Weights of a small mixture-of-experts language model, trained from scratch on English Wikipedia.
Size: 8 layers, width 320, 92.2M parameters.
Below are experts of layer 3 (counted from 0) of a mixture-of-experts language model. Rows are named router (the router's row for the expert), up (a neuron's input weights, with its number), down (a neuron's output weights, with its number) and show model dimensions 256-287. Each number is 128 + 24 x the weight over its row's rms, rounded and kept within 0 to 255. Numbers have three digits each.
After each expert's rows: "comes after" lists some tokens at least twice as common just before its tokens as in all text. This comes from a sample of Wikipedia text that the model never trained on. Tokens count by the router's weight.

# expert 16
router:113155167131132127102140149121120141110115114154136115154089132122124131109097149094142139158149
up0:165175157184159169111103090118129152158099153125134165128140151137152117097143155084107154158133
down0:130115177180161125133137131107118153135115141130123140137160129128129115088140135128134147127141
up1:097124140078128120132128126137079129099151085126116116144102120127133133115077144126138154141132
down1:150132132170123161098114134110118102099129195114121155126146090112110113118099138154070052146121
up2:134132096122109193139066141140127114089133146102118129142108127145164111108124138139141163124143
down2:133130122115087125147142103123154144148098099134119174123115144104090102098135136109114128124138
up3:104135155136145120158140115112117181116124139142163086141105141130145134118102118110143163143138
down3:111107112138142134116101111159102115127224095160124159121120117105146101133111121117173134168133
up4:071120130176121118123149122135139122121155146125165071117136145122121132126127123161113149123147
down4:082143112121134130159150122091166103130142129110101107164138167125152137182120169164077117129138
up5:142115136127124093126109138122182094086106152128128103110156142125112113109107165092124115148125
down5:135136145101136140164151103147116153148080151136135143090126145127140162152131137157091140121151
up6:132124137108155081117125120132122121130113125142144072140111161136093153148119106154141143121126
down6:128135103097179112097129104120111135111136125133118113158144134122139161131054113150174132167157
up7:138089167136116092140172160120146136154081123152085097102167170129106166108174131105126110125109
down7:100114145174131151110136149102143066152114134127091121110129143151092109141133189147126156156140
up8:135133146102165125100151105132165127119113164148161106116160108113115166098111156112137122153143
down8:162108151116122130147133114129117131148141123138148142167096151082158123143114139112168128109136
up9:119163174098121127111140143108192121124123101127148050133097130116117105126122164153072159162133
down9:140107079163151086155099136106155102095117122129156172140128125108112102139102116122128155131096
up10:144082136179128125143146132140111191107097130157173178144125133088126151137123134121108118140141
down10:111129098128098133104088080149089145124099162130079136106086143158124093188129135153126173157110
up11:119154146113154109131145157133175119114112136154119096108153150122130143092123111095105151135139
down11:113116160141129147126133138094188162105127116092160117132136131120103135110128146106079114172115
up12:127145116119130109126123123130140133141116134090105083158172109084136166144100156088123106163127
down12:093098133117120078113155115084090145085108106123158151140108158105095104138126115110160125135138
up13:122133143149143112081094134142106164120106123114132164129070108145117147113112106128114158168103
down13:124067126111109105128106112098101136108134148154147088172137115097122124175146158095145158111111
up14:127140145116117121081081112107147162128117124141155151127140126123108122097070146134114118122137
down14:176112110113127157151085138104150133202097148109125122115109133131067135183154141147125161104129
up15:117139132156113109156138123142147167089107132096129134167140124123122119110105148164107141162151
down15:147111134115192121174122088112155119145096155151152135148106132143122123123127103106148126141127
up16:123120148094129145118112100094110164155076081186143086147144186090135148154155088119090149122131
down16:140140113115043096096111124146139146157071124109140132124174114147164167200133114120112141148141
up17:154180180161131119124136147149156130128164118131111105114094127135145174111124155121091096135099
down17:130131125117129057103171160138096104143147093173115096142128152163089113148084094121122108138097
up18:104133140134153138091116095141097107104102079102156120104112123110125118129101107137101164116136
down18:116148152093093063157118066122097145158118099141140123177115155108179130109151127137139117092123
comes after: " ", "1", " in ", "2", "–", " of "

# expert 4
router:130167139154135086164131185154126128094109140172156139153117104118130129106121164101123173115154
up0:120142128120119156092118097129153167125082122141111154136126137103141160059098156126118157153143
down0:088127143125086109104123124095090142092110115119113141096134139114106117134139105071142130174127
up1:110127092078133057110146151109095118113127150112142162137130141136137142124122136152170135152149
down1:159163098117165106112120124110156153152128149136118132164101129104088123180104146079112126123096
up2:158111121121105126126103154119149126113106131121092136113124121126152133121122130183132138128126
down2:164127118130119149069142128128120166129117162147128110169122155085133136131097154118144084156152
up3:136111116124131056121101135142100129122081119153111136120111126098112143129117135121137154103130
down3:173113074127085078098147143122136146120135114119103127093115104099113100148101120166126121126087
up4:128126145118135097135074139129154137151140146212094147107137133113103135135143093139154153115187
down4:140126149105133097131133100163133143159142153170141128123102117117113126138107124123134105111119
up5:109122134138097131098103157133122175116071128164143125113150164112129143154097093095133154132132
down5:136165127086152115133111149074164143146106133124087120144089110119139123156097134123108107139123
up6:096125139161116088039085120151122118128143121174088087105117126143157155103084134133140128113115
down6:139142137089089130138153144110134142188123161129161138116162133136116136141121142129133122146148
up7:134114114076125118116145156100119167133131116113098158092101108123117171128121123130121121126077
down7:115098137173124132111111105111149159107098115144155111094113137137118132151156143076115140146117
up8:077145130126142131159133142136162141109102163129135136136103094119133168080134182138112134123174
down8:135118089113101134087148125142109165098146109122124110155104154120112121116140127121124113105115
up9:127138138143127118116084145138126160149135134094142135170100119105127125100116187159137110162093
down9:125091090152117108160103079106142162138099155129100174130117114117067129146144124094153091139128
up10:080120129133128153136138173107152138155090129122109154124111129122125170125126123126107106133131
down10:081166129112112151078118083163133147127125118146113136099103164099142173177068113139127115112125
up11:153124150108147179076106151159167122137105085154122132134136124111127127127112121137117187089157
down11:119138061134110118135171141120085137134161058150116106141135131111112143175131103128120136147115
up12:099127144122191108087146089122156129129141058149124093156131151121143161106099156101066131117123
down12:155109141102159113114164109114105078111140158086133063178093148072112108093135161096125094085158
up13:135138140142151113140089116100132155137142124080114136122073109138123116102147103169138125148109
down13:130113068071142132052131165136081081089156102125095126131132128120083060133095167153108135143156
up14:166145140120218077125116095144140174114105155118130154163113151125124123070098160118133103122131
down14:163123136091149108109150145126090097093122135156079081173169118136106142110065147161123162124094
up15:156140131195086141115162144115121142074092087144120172123121141126107144136150131097072164138110
down15:136156084148136171182141135122116125149116119141134168135119165115125129108131127158130111116136
up16:124144143105125177088111155115128183152096081137176102164128136120151150102135162145121117101200
down16:102098136149140074096122130156113113127128110090135132088120125110120112146155113132162106122087
up17:137121177114124120154130165106140109124118154182160093109084154132161154164123162127171127124148
down17:108132124107124123110123155076147148140096122148106151110121098124162135111085129120169096127145
up18:102144119151093078119138098110126158125090139176138107102148163112116109146121144124125152130145
down18:106135136139192157119094118105160097144106087105090103148115134141160153138165128111118136119124
comes after: " | ", "0", "; ", "3", "4", "1"

# expert 0
router:090141150199170081123102162123115143095127112159122121144096135124125160111107129097131141141138
up0:137132123114151180115155128123116103079164159095105104128120144112131116099119144105082165143132
down0:090124133125116130104102126125100124148103165113153142163083117120133158119130154130158179138147
up1:154155146129129124148113125106121114064110144167113101142123129093118175108112126112146188130142
down1:124116127158137107112112118184161145095137122119112097144140126124125155119123143109138107169096
up2:143101123123144168108107110105199152125116134111118082133112115124116140107114102153096126155159
down2:139128158120111169135162111125110114151176098135099120150141121133064089133108127105110107123131
up3:156160145063086066141108158127086162096099162131135124116108140116102114100106139095153169081149
down3:136120098127128066149173126122153096118112173096102146163133143115119142167085116120129121150083
up4:116133131149172106132137178133160160131144112170133043122116152149121086079137134159156138145134
down4:145141136102132120091121073158183103110146172092110139087138105110105125140143136155126097141161
up5:128105133128081089113119152119172139139083125140142120128132139113069107080127147090139102102140
down5:098156150115182107149133165111151099095136142137154124148134125129132080144151124151162118099102
up6:089139110135104098126131141148125118116132108146124107130156108120144154137086163174123135119183
down6:070099118117159166137155128121146184137133155117126123165092106149137106101177131078148135140123
up7:176098150118150094122148103115141102117120097084106142139149127116151123138114135115111137125147
down7:175155147113096109157163173171150103097098154123132145144111168117140176105141145126132125132114
up8:153126120145158123086126129138169145164104173143097124136119110113117147160128168110100137184069
down8:110118107158167141075075098131099138091106119109129163143172174091150139133129094101127138142143
up9:157132114125132098109131126132140135177139139121187128128107118123052119121061170152091133182137
down9:128146126110141117109128105123163091112106136113165156139111120101124114120169146141124098118107
up10:083141158125130110187166150147125157107126089136139142105083109108136152114134157130081135141180
down10:118157112101129163107140109126156148141106128158134095134169130159153105137147123116080159088168
up11:161158155148142138113127165090165091118109119136117116155126103104116173133149123143097167117098
down11:120132119197110096086119147159111099126168086165161155124124102145136191116110139140129125111067
up12:125130129121144109117129114127155109172112131180129110117162150126131165090111161112154124153129
down12:076129124140136154146118109083129140139156127127151063143084123090116149145138124123118125128131
up13:106167127139138135169105110152135118114116132077115108104115152122118163119174111115186153138121
down13:147110110109128162097113139130124124082110130126121104094156098090137099161119124127110112106128
up14:138142107154136114146121131102102125092094168075156160129135111110054151097141215120110100155121
down14:117104136186146122088124121148154112154105091144138130126107099100160121114127130139134143098095
up15:139129154107093141148122164097138134094156127122105159127061153168099135105118102151088156126146
down15:117138099127169142123134109117128166098177131137151100153139169107136141148115096122122143154120
up16:146131160078130138165122106095133113084130061162141112169141158097098122109155112098143097114158
down16:137129145194090142116107098130143184137140116104167133145129109107136087128154123118161096125118
up17:063131172147192156119098143113141115140130119116122117125143142130155213111125138137152128165127
down17:106119130108115147117181099122087140123145174140103148108132142139131111065127166163121114160131
up18:122131111148141106066129117112147113096118075136141134147145162132151103162118158153151113106134
down18:136108138153139140136176100081124133119122135158160124140142153153206135132132173109178194115118
comes after: ", ", " =", "1", " in ", "2", "\n\n"

# expert 31
router:129136152165140080152123179135138135116121096134156148165101131116088100128101113133161153139111
up0:151119093133165137137119084112092162126100150104105109137118157119132135114117128132112151116172
down0:166152139141149125160105132134081094119137139114158121105119175147112094129123149119094123115139
up1:132124159106130129115143157119108095097140107122106085119115149131109132085117079153163129178104
down1:155111143147162129126147078158148105128131138080115140155120120125131138119132110129083090107138
up2:124121136101191133099098138111156120126125128129130140085138125112099122059112123147142105140102
down2:129101122074175111120092128162140118126113125113116140104118130123122143125143141093122114130114
up3:114137129137140102145128099129127122117079163159104104154135133072095141129074144096118140098136
down3:125106145166127164111135124155128104170130127114151123163131093099139111157125136178117137121117
up4:097102126144127165160116129155115162110072150112151161127099149130095145146105164120129127150175
down4:109158110100130093106173081111105116106132107086189145145113121138093100125123147136118119101163
up5:105129099099123174094083158100137173055096169099136120141171160113086136103147130151108135120117
down5:167127125128100090149162127140131126079125144124111141120112121127107138114141062107141163158107
up6:113122139152086106105153141096060101147112128165121162125168145137119138174096143142105102105118
down6:107105119096135120130092125133139130078149137129169169118156133152117099149110146091113121142111
up7:134080147071113106141141175124101147119120144093096152130112138116148151144126111142120148106117
down7:136120173117116125155147111110143131111160137164143119112152109117168134116145130083121196158148
up8:127124114144117114101154087132110153079088143135129116119113119119115121108103138087152149152159
down8:149108139156120131129100143137116149111173138102133118173119120145137129090127099167140132118099
up9:111123142142128115087138140142125128160125098124159126170112130127149119121078176132113074159115
down9:136163160121136095141131121147133087130140146147149122117155096155117115136083121130178118128163
up10:108128138110154177131155156129120159117101107151122153161091161112119152123126116121121135121139
down10:148103084140098187161120137148126153148131122164164141134077122143145134185129099110142153099118
up11:093132182133101120108109147066133116111119117152112136147117135106140112075119158107140139096129
down11:099104159091114127087146085161108112161156111100099106142109116135141128110147179161097104111110
up12:139134097132131155126126119111086134160117073127123132120139135115100135157143133109128102116122
down12:154123081139120104176140138103124114109100114114159135096129161120163149155108161132075113132098
up13:144159145132111162110101110088094143118092148148098162132118103128116130111123115142136134109136
down13:095106135112135104121098108149104124141176121110145138148122100163159125147172115107153142100116
up14:102143123168109120141058158131102199119120115145137123123139140133102138102161164116140132073150
down14:114128114092151087140179137107106101165113161122150169129105149146142137170107103163118128109167
up15:117138121194168151115101130135112196076096153119121166134100160129100135103119139128123181191145
down15:122094110155115125127117119118107147136119113158152121154158129121106150150100165134115130166124
up16:148126130107139148103129121085152115130099074133116089119128122125126150103157122100095144081180
down16:119081155118083138083106132151147141099102131100134107159128132124157096115122122128142125148129
up17:139132163141139100118104137118130091099142160167173097123125132111140169131106116133136171093126
down17:113103130108115143157150170113154098138117149090140167071103142132153141129135175122146113137131
up18:145150155098100118119126151129092194122050103113130154131162151103074110166140136120116153134124
down18:071110133164133144163140024125159119120127170122122119167116122152181133134128171126122120120116
comes after: "\n", "| ", "\n\n", "|", "- ", "==="

# expert 13
router:110160154162141128114136146136146133125091138132163121135106110128115119132072120125164131159114
up0:105183117178137138089079142064117180118097143128139151156123165118125139121104165119101142139139
down0:160108087148107136149114099127136087091142081176147136107091162118129136099130139094143134092088
up1:125155136148133055112155158139115082135135136133156126107114123123126138109116116145183131120138
down1:147171092148139153131164140113155143125107118116133156150115136134104126103100187123114116122131
up2:111132136120125132113119178123178124131130110137122129111126140131142139082146108119128143174135
down2:140120140073134119153085144146107090155112128157144183121131131125114117105168138145140134110097
up3:160119125107084079121136197106121115128089136130115105148143132104074155141151161109124137086115
down3:118159138112121175108190147097122161172179143099106167104140148106127111126110151117079176121133
up4:114121138135146063163101156113138129149136121143200123133109121126146124142138125125118142094197
down4:112139124160121158143170113116131110102177148107130066121139135146136119121101178134103094084162
up5:101129129172127144096123170151103143097130111153077114130140142113085093153150151118118158100197
down5:153142141097163124136163128143123092134149139093127136152152123118172111120139114152138160142116
up6:128150170082108110114168127080107119122130126123152114135154189114124139114103104150107169094142
down6:117110089089130167143157104101133134108157089125144155130136182144129085123112125125128142134162
up7:102093160086110092091171104105113125152098117136172159135138136091092129140110132128155136113096
down7:111118131180121159132145123134089140169119135152119142119145111128137128125117138120160095128115
up8:127146152128104137102121110124162154091158182131138116138123132087153159126119120099107125164134
down8:170144107153113131160131141122139148090127081125101137124130172096157085105115116107146097074080
up9:099108165134145135085118111108138129137133166131158105165127130118120122132097143135123126162100
down9:136123120123137088148125133126127114088115143143165117095119115136162132119129106102173165099139
up10:116101133129129179180139160108115116139072137134139186134126126112129193124144125107115117105138
down10:130128136121089144152174145116129120130105109177117127116120166147169151121110125147114090121130
up11:143131148144125144092144192136156077142080069153089119110102121114122143084054125100108124131181
down11:123101097162130092111125094142118140115098093131128083110132120111108148130150120101149174089125
up12:098121114148148140125118145106098130122095107144130089128142132133135138150111130109129113176071
down12:108136132198127095139127148149114118171158097074120167139093131136156146135159111110121125142148
up13:142168129184129153126104128096126107126091116125078169138103114124141138093100151153153148170113
down13:131125119083107094132116095156094151161126091140138160123157118094141088140118121143117118107115
up14:120162145138091139112101160144141167091158123127124152178129122134095135091140149107126141129155
down14:113078120126110138135106110102097151139108103150137168101133103131108182151127084172141101138112
up15:143148126176115127127166158138160132125056129110115101128139164105108106109162156125130164183123
down15:136152105092111132145139130163113091119150119129150128098139127147137131129154128121159100128123
up16:130126153143121159104099142111130158132112065130142098134140178092119157127107113066088093114167
down16:139116105116116155104142107168116150129130093182148153095150139048117102107145141139138111100113
up17:111129153149105119138165108106116115153127126146150072185157107127141152140124164146110124125121
down17:100104108123089144121109138165146103153100119123111152098091157171122135113156143077136133117145
up18:150134129109140122082179063109114126100070097119154171115144178109127127150106109124118149104130
down18:112124103103135134107127112139183136114175126129119094127123123124100140089126120138135167104094
comes after: "\n\n", ".", "2", "1", "==", "\n"

# expert 22
router:099156153148128124153152186120123117102141123123135109163090154103085105104125134061135127123130
up0:148143126160143167125129100099165117111130080103091120168158172122131133114105143088078111157106
down0:157116125091076114141117092128101139110137111146146155119148128135139132116126085155094119120178
up1:126142143113124095120129125073143125097116128162127097103115132088123174127075119116103136147134
down1:108119123152158105133106103166161130138127156141147093113128154088112129085145132103134147105143
up2:143124131171144148123131167101164147123100132144162143168154131109106145152130139141132176137147
down2:142102170101127102114094117113109170119142161161120131133113081122133083125098142110131097111132
up3:117134137127152094127138148125115155073076112155124108132112152103120155123113146113159143156127
down3:090146166124154118130099138138123127152135135169142134150111137123095117100111216088142149115150
up4:119136156137149077150112147123140170089108131125112122126089147123100114088094105142153116171164
down4:073142153114123121096125165142119142091111109135120101142114164179113161156112150127158131091155
up5:101159151160171102105114159127124147086119133148141137139114128089073149119112128090138157161135
down5:135117131065199171136141093159129103159133072099135145118102118101183151141097137122126123124128
up6:095158156139119105146121154048136127111098121141170159136110164109087139134083179121087142135131
down6:131114142133134110087123121129167151133105101130140119153146133161118080119137149096119116125121
up7:102174164119121087133125129098177142133086114150134092138126129101099139116126139149129114137158
down7:066102170125110141112138170099122122089156117157160152128126083143094158133137168127090142133157
up8:140140141118156131088130103133126134094123117150155118132124102115106172095136198132091098144111
down8:161121167162114154084138122147102180132151098124135107131131166143127119114124129135153102164149
up9:090160154185146109128128131117187125130099127157132132166119158073145154098121161145104119150086
down9:116128139144132121148183137129094124118172126107162135093120179129124098126122125160166160119119
up10:089101152143121127171149165142122172111111083165157179172095102113125167104155107126093156090165
down10:112115116108131168113160098130120137173146104169157144126169166106111123134146114125128152120121
up11:111120130161102156115126143130105162132115095163133158104144167089061104110113117103147126118170
down11:140126128122129132118144130112106187155120084111149161104117144089112087152113153102144155151122
up12:087169158128122113114132123119138139121096121138120108127126140104120171126149137096126129155154
down12:171144178152142130127088172127112152145106110116133121136125087089151126166149136164140121146162
up13:101172158195086125153114125104169150120077105118159129167099127095122145115101141138118154143152
down13:150113123148159117118145159120117103160096138148159128079106140143144131134133110082173135203123
up14:105169129142111087115123135114190126078068124147142147161133121110099126124129166125091137124130
down14:122126172131146183129112119069122138144139111121152110159127129136178097147163176130159132136124
up15:120193139127114086164131125114133153098091089154116135147084149089088139112115110129100144132129
down15:100113102126088115079171145149144120123133085148152116131123133115127122102147144159151112163126
up16:120155160143133127138103122077159143104116099186181098153115164122110153108125122111166138133163
down16:092122166123124137124135130107145110116151096136139134143144123132144135099077149102100105153151
up17:108224171122143094142131146149135124083120113171165121150125141107125161117108136141118153126189
down17:110166138145097110098174116098126117143130119129162113169125152091138132107084167114138082102112
up18:118170121122123115134140122111150137102091115109134149154113131121077159105139154108115163116137
down18:141119143129114118108139125132147041109135100135081108117149152094177146137164122128147136109101
comes after: " | ", "1", "2", "–", " ", "."

# expert 30
router:094126163144164136164143152109150150130073129156116099146097154140117166093102125139127133117148
up0:139147111155147110101079149128179125109096166132122095148127135134117136101135124137107168186141
down0:165131139106123146149158135107113111090113157114139175157157167126121061111105155091162143150147
up1:142138125111146117158162120141090124088148154099123109123132127132143136123142130124196151138122
down1:118141106138099161129118149131140108136137174113162181143086089145156140174125099103127140156148
up2:149129159108108138134141149119104146097149123115130108089134154130152116100122139126153153100149
down2:121119115118164131154089132100157161101122124111163153164119112106143121113113094061159116144127
up3:152134101112127073127135127090106131138127145161153067131154158107090112112137122082140178118162
down3:165101092152110139175177138125130104186155140166091117129132159127156129153138107123098140167131
up4:120117126138105090172125186116097109119139149144122099076136162131081117156169135125129116149172
down4:152142093095133130143142183115129183117128139104135175119135151166089094115141141131118138114113
up5:083120152137145108124129133182166106109110145154120134127120109121130115107130118122113145119127
down5:134163170086108115126143180107138145107124127147137154107114151114150133179125147185162116125106
up6:116110140156154081111131162134140142121096120135148126108201129131136153145120125148115122065154
down6:122183154084171115095118126128136113138088145128160137128119101136068108080134139135105133170156
up7:139121151094137110162128113179132126128136126121125088155139157102135197127096104127113118067109
down7:118121112170099129123100138117134121183114130121113105119141106106145137160144107130127195119150
up8:133129115088177099078126089138178107114104157155101108146171087127122140141098125100125147133124
down8:132136183134093147149137145103111176151134106106104118157142148118152100121132130133150097131107
up9:116144108137197137057122127113143099137111135124157139159157123120111118140108186137118131147139
down9:169135129086119102177114090114159130156167132104128166126152143083103129100162103138126139121161
up10:106112195115153149204159147127134163120086157158151167143075136129125139115138147093084160128131
down10:135129127110105111120125097182124191088133118126137162158120149133121111109102091132175153182121
up11:121129130114128115136118150132164120132098094139126134125132153111079120091069097123123147124114
down11:100077120154119159115132093138133093184132132119109108146150108114159171139133107105100139116064
up12:101143158095117159108091147131102119153150113173129097124169104124126163145112139104112131117129
down12:130124158120113102169146152115140124139130117105124132169130119136124160108148102130139120116120
up13:102161107162158146098123137117140149150115082111126158139084132132105086109065132150124130129101
down13:126106158123113138135116113140113117157165175108131117107137138137122140180172116107143138119144
up14:118139104144132110144127164132116169118097177102134150135161115136128162128112163123158131134130
down14:148105191146160125066111158109135126148126056160119169130126104140161119132104107133135119122132
up15:129152145158129126104082129115162167118083121146111124159149136106118151094114133158133168161116
down15:095189100164157091125097129118114121111131114114117119132129140189077152124144123167148073167122
up16:138126205118136146112082124091073178124117092155189105137139172121108124134093109105123114118154
down16:162145153097103078137117130138140119127147129128129124141099155160133154101120097132122125136153
up17:139149138125172151136111150147116129091124116119122094127151148134087162124114141153113120141133
down17:138074143117128144138152132163134142121155134125130054126124118142180116127156127124144138134136
up18:119126103147117077133154141121125166140127146141140121102165153126071142140147151132128113108123
down18:115120113129133140116140123144133077115116139087121138160172102115150122140137178149114163188146
comes after: " |", ".", ")", " |  |", " was", "=="

# expert 26
router:127192140126139094166108147136136120139108100133134093144137128100130133128108123108138144116140
up0:152150131174128163110103118105114160152131144130148132139117168157125102106104141126113127198173
down0:097139094159126133153148092154110145133136134154114137129142130129134078171149116146167141102173
up1:115127147156082101123163125142084148101101103177136149147097111113121137129142134153150163118143
down1:121106122116146149127120105104144113173159112140141154148177133077144135153153157151126130137096
up2:186105151143113182156110136105146147150093109131124158140108151137130140132148119144084117164135
down2:119122142129092136156171133105149153121151125147084119128118124103138103106105169071099117196123
up3:140115130112121068128121112105141140113109165138175113137117122129115147112121152138162148093176
down3:103097144123119117160162126170151131127159173135089088122149164107117124162125129125115140172143
up4:139093174149154086129130148145126153119137102159136108131162188123126106122131096120134129111154
down4:133132132119155125092108109102154056093098123110109116132090140104130136082127111138121100119120
up5:137143129118134103104114149129100170105108163148114098093162161078139128107116127133183154136114
down5:134127129101126102137128116121112104106125144146171144177112154116117115163081106111111137081125
up6:111159137137133062119138096084130137164085125144153091149126177125156121154062124141127124101154
down6:139121132116119112145077099124157101118151145116125161158106133135138143093092162138115112130170
up7:106088142130102161124154200095108131125107112131113132150144103134137171155143150157129130103159
down7:132120112147136089139141136098096146179108118131152079140139115132115125072122131160116133171098
up8:102134150113157130074123116155181146102082140136143116124109153084140187142147153107137137131143
down8:143128137145129105130119132153126129144176145146114107116116143170146086127117139167147127110157
up9:124136124166120157130122110121195165139128116154136103180122121125094134093142210115133099136104
down9:113152085136152112126092103158115103166150136134149102137146127077132137118166099121124110108133
up10:102111155117106148134120140099132155123105116151149169125090168125171134132148157117114121159131
down10:116144097089130147097110139176085149115118148150086125158112145117187092162145119129174158080105
up11:160131092188153130082141188140114112119122089135089167128130163126107143116139149101135150121114
down11:106070134127102136145119101160111110157123122137083103153110094140107105144102179145082076109104
up12:141153108132161161114094131110146108158100143127120117129180117112179169122089139073123071135127
down12:140134128163131154136129095111097129078118113136109131137154173119109155153151140137100173102133
up13:110163128105104151149139162102160161135118130114085125132116132120069096143162128155131125140118
down13:107147117091116133108161143119121134154096118136098124129157107154102112115133102121149118163074
up14:163132141160121136151094115110096119094101128086129115155110127161138136089110162130153098107108
down14:136138110131123148088152143135086132131116156155104113118129098102161097123143116089120111131101
up15:134115118167099114130108113112141185080088121119150162127130120107116103118125135144115159127150
down15:132133124105151124115128153144164141152121114167145106111150106104086127146090125120132082115164
up16:117189160097124149124143129098158119131105093147178104159140127107121132110109098121086101132139
down16:168104107118141131135124122137117108132121090109147124087104149149160137140136124141114139110110
up17:128162155124190091142121115100129083087151127129129109121141108133112156128096121158143166139111
down17:183127172143128115178100071132128151162104135151156108114112126131105177093130157116125121194094
up18:136151126156117131113159131116096132135147158122153107136134155108125132080111148138143120106118
down18:098145147143120117137110135105108088148082135145126118144090095126137139130137142116131132156118
comes after: ".", "\n", "°", "′", ",", "6"

# expert 28
router:108164142149138101139121139138134130112096130125144159166106133089107141119127131126147121122158
up0:147151127127131113132110100121126106100115137166148126106063106127114107096137126112082180191121
down0:143139140144097141097106115125094141098119143109174131159136112150111131143135142130129139110148
up1:111157144093102096131163147107122116103116160111147110132136143100155142107102124100145140137116
down1:162177111101126133189123116149113110113126129111126156131128141135121102125103093128123101159125
up2:143116139094101134118135138137139143094131095091109125112092112144101122122121092170139154127130
down2:136145170161136138152099123127116103122087115117146119092107132123139127101106130090177160169150
up3:144148126083103048124117131115101134089125097123100134131084142123100127104138102119168122065158
down3:107141101152099093158128112099139124181133104133131143126115195088128159149074113120134142139132
up4:116143128115115075181115164143163115097160122116176127131130122128131129122149111131144127106204
down4:114096132135180166137149114131138154163162151108106132133097091167090172129140108177096087052101
up5:152109133159141091149068136134125121104142110174123084075127140130143158093119119089131099162137
down5:136126071141072117172114111105155134104107133139089184129099096175174125152146100111144102105158
up6:122152164143121134108099161094137100131148121121173130145142119165147147102130151130110153107165
down6:158114128102194160135106114091128110117148156181094132111136140126141092123109167166111142112137
up7:110108144129106078151175192123116116142100102124128155114122122112116156123130124140181124105148
down7:108171159130141157160143118170131130146109121112089120097143086092100139128073163153129140184109
up8:132152123102127112103081111154137144083110140150127137132142119132107146129158133101151129131174
down8:131116104150167214150161115165130158128147094123109096117092101131138095111126143141158121117090
up9:119145109149125130101127124121173145144149164148154131152107133083110131120124170124078120118113
down9:132131109169149102126150113168132058152141154123153132115161124156106112101165129120138182132117
up10:113138129113102112129130142129088183127066079145122186145100118131128185133125142119116152139162
down10:151109071108083139152141116129139115113102121164118122143098112192124134151155112148098209125127
up11:088139137171147084146157094113135099094091105146095150124100139114084150135123105106114159094132
down11:139086141145158130109119105143127097133110142130161141153184090124153147168129156118123074116090
up12:129134159114164139136139112117121147095121129142133105127156135096170159102136137118136131099112
down12:091142103147150090114123174101123131149110122113154123124125137159160144142126135109096141120141
up13:131128143152125115127118110128142126128096097138121139150088126128127129124138125140141159142168
down13:142131106120148141129102167117103122123121134102102135137144122148136108140157092123143178097096
up14:103143154129070140147179119113110142124090137132116135164099143124154120095089128144128125165136
down14:146135137112138114123108106128129120166130156173162147131107124117139123114131112112144124124151
up15:123169149188149123104143117091172157095131101114111146130127121087092120114089138105085165166143
down15:090086107102118167173108131099178123117120152117106138111087126135148119142136108116121096098129
up16:165131136136120147113140155100159158126101082135118091134122164097153177122124119089115130094148
down16:099104121153121144119176136135135116135124115121156137156176130097168101172145091142112145132126
up17:115151179109143132119112139136130139109117109120130122120135149144116160092116108153116115176131
down17:141125093118122128152155094157150111132120117122124180147147146128200107117132120118136078114086
up18:117157133138144097075158165119129101110081125140163123151144152105108116167103158139128132180136
down18:135125143131124083147153081148121108118110126089110164128169107130144128099089109141144146136098
comes after: "\n", "-", ")", ":", ";", "- C"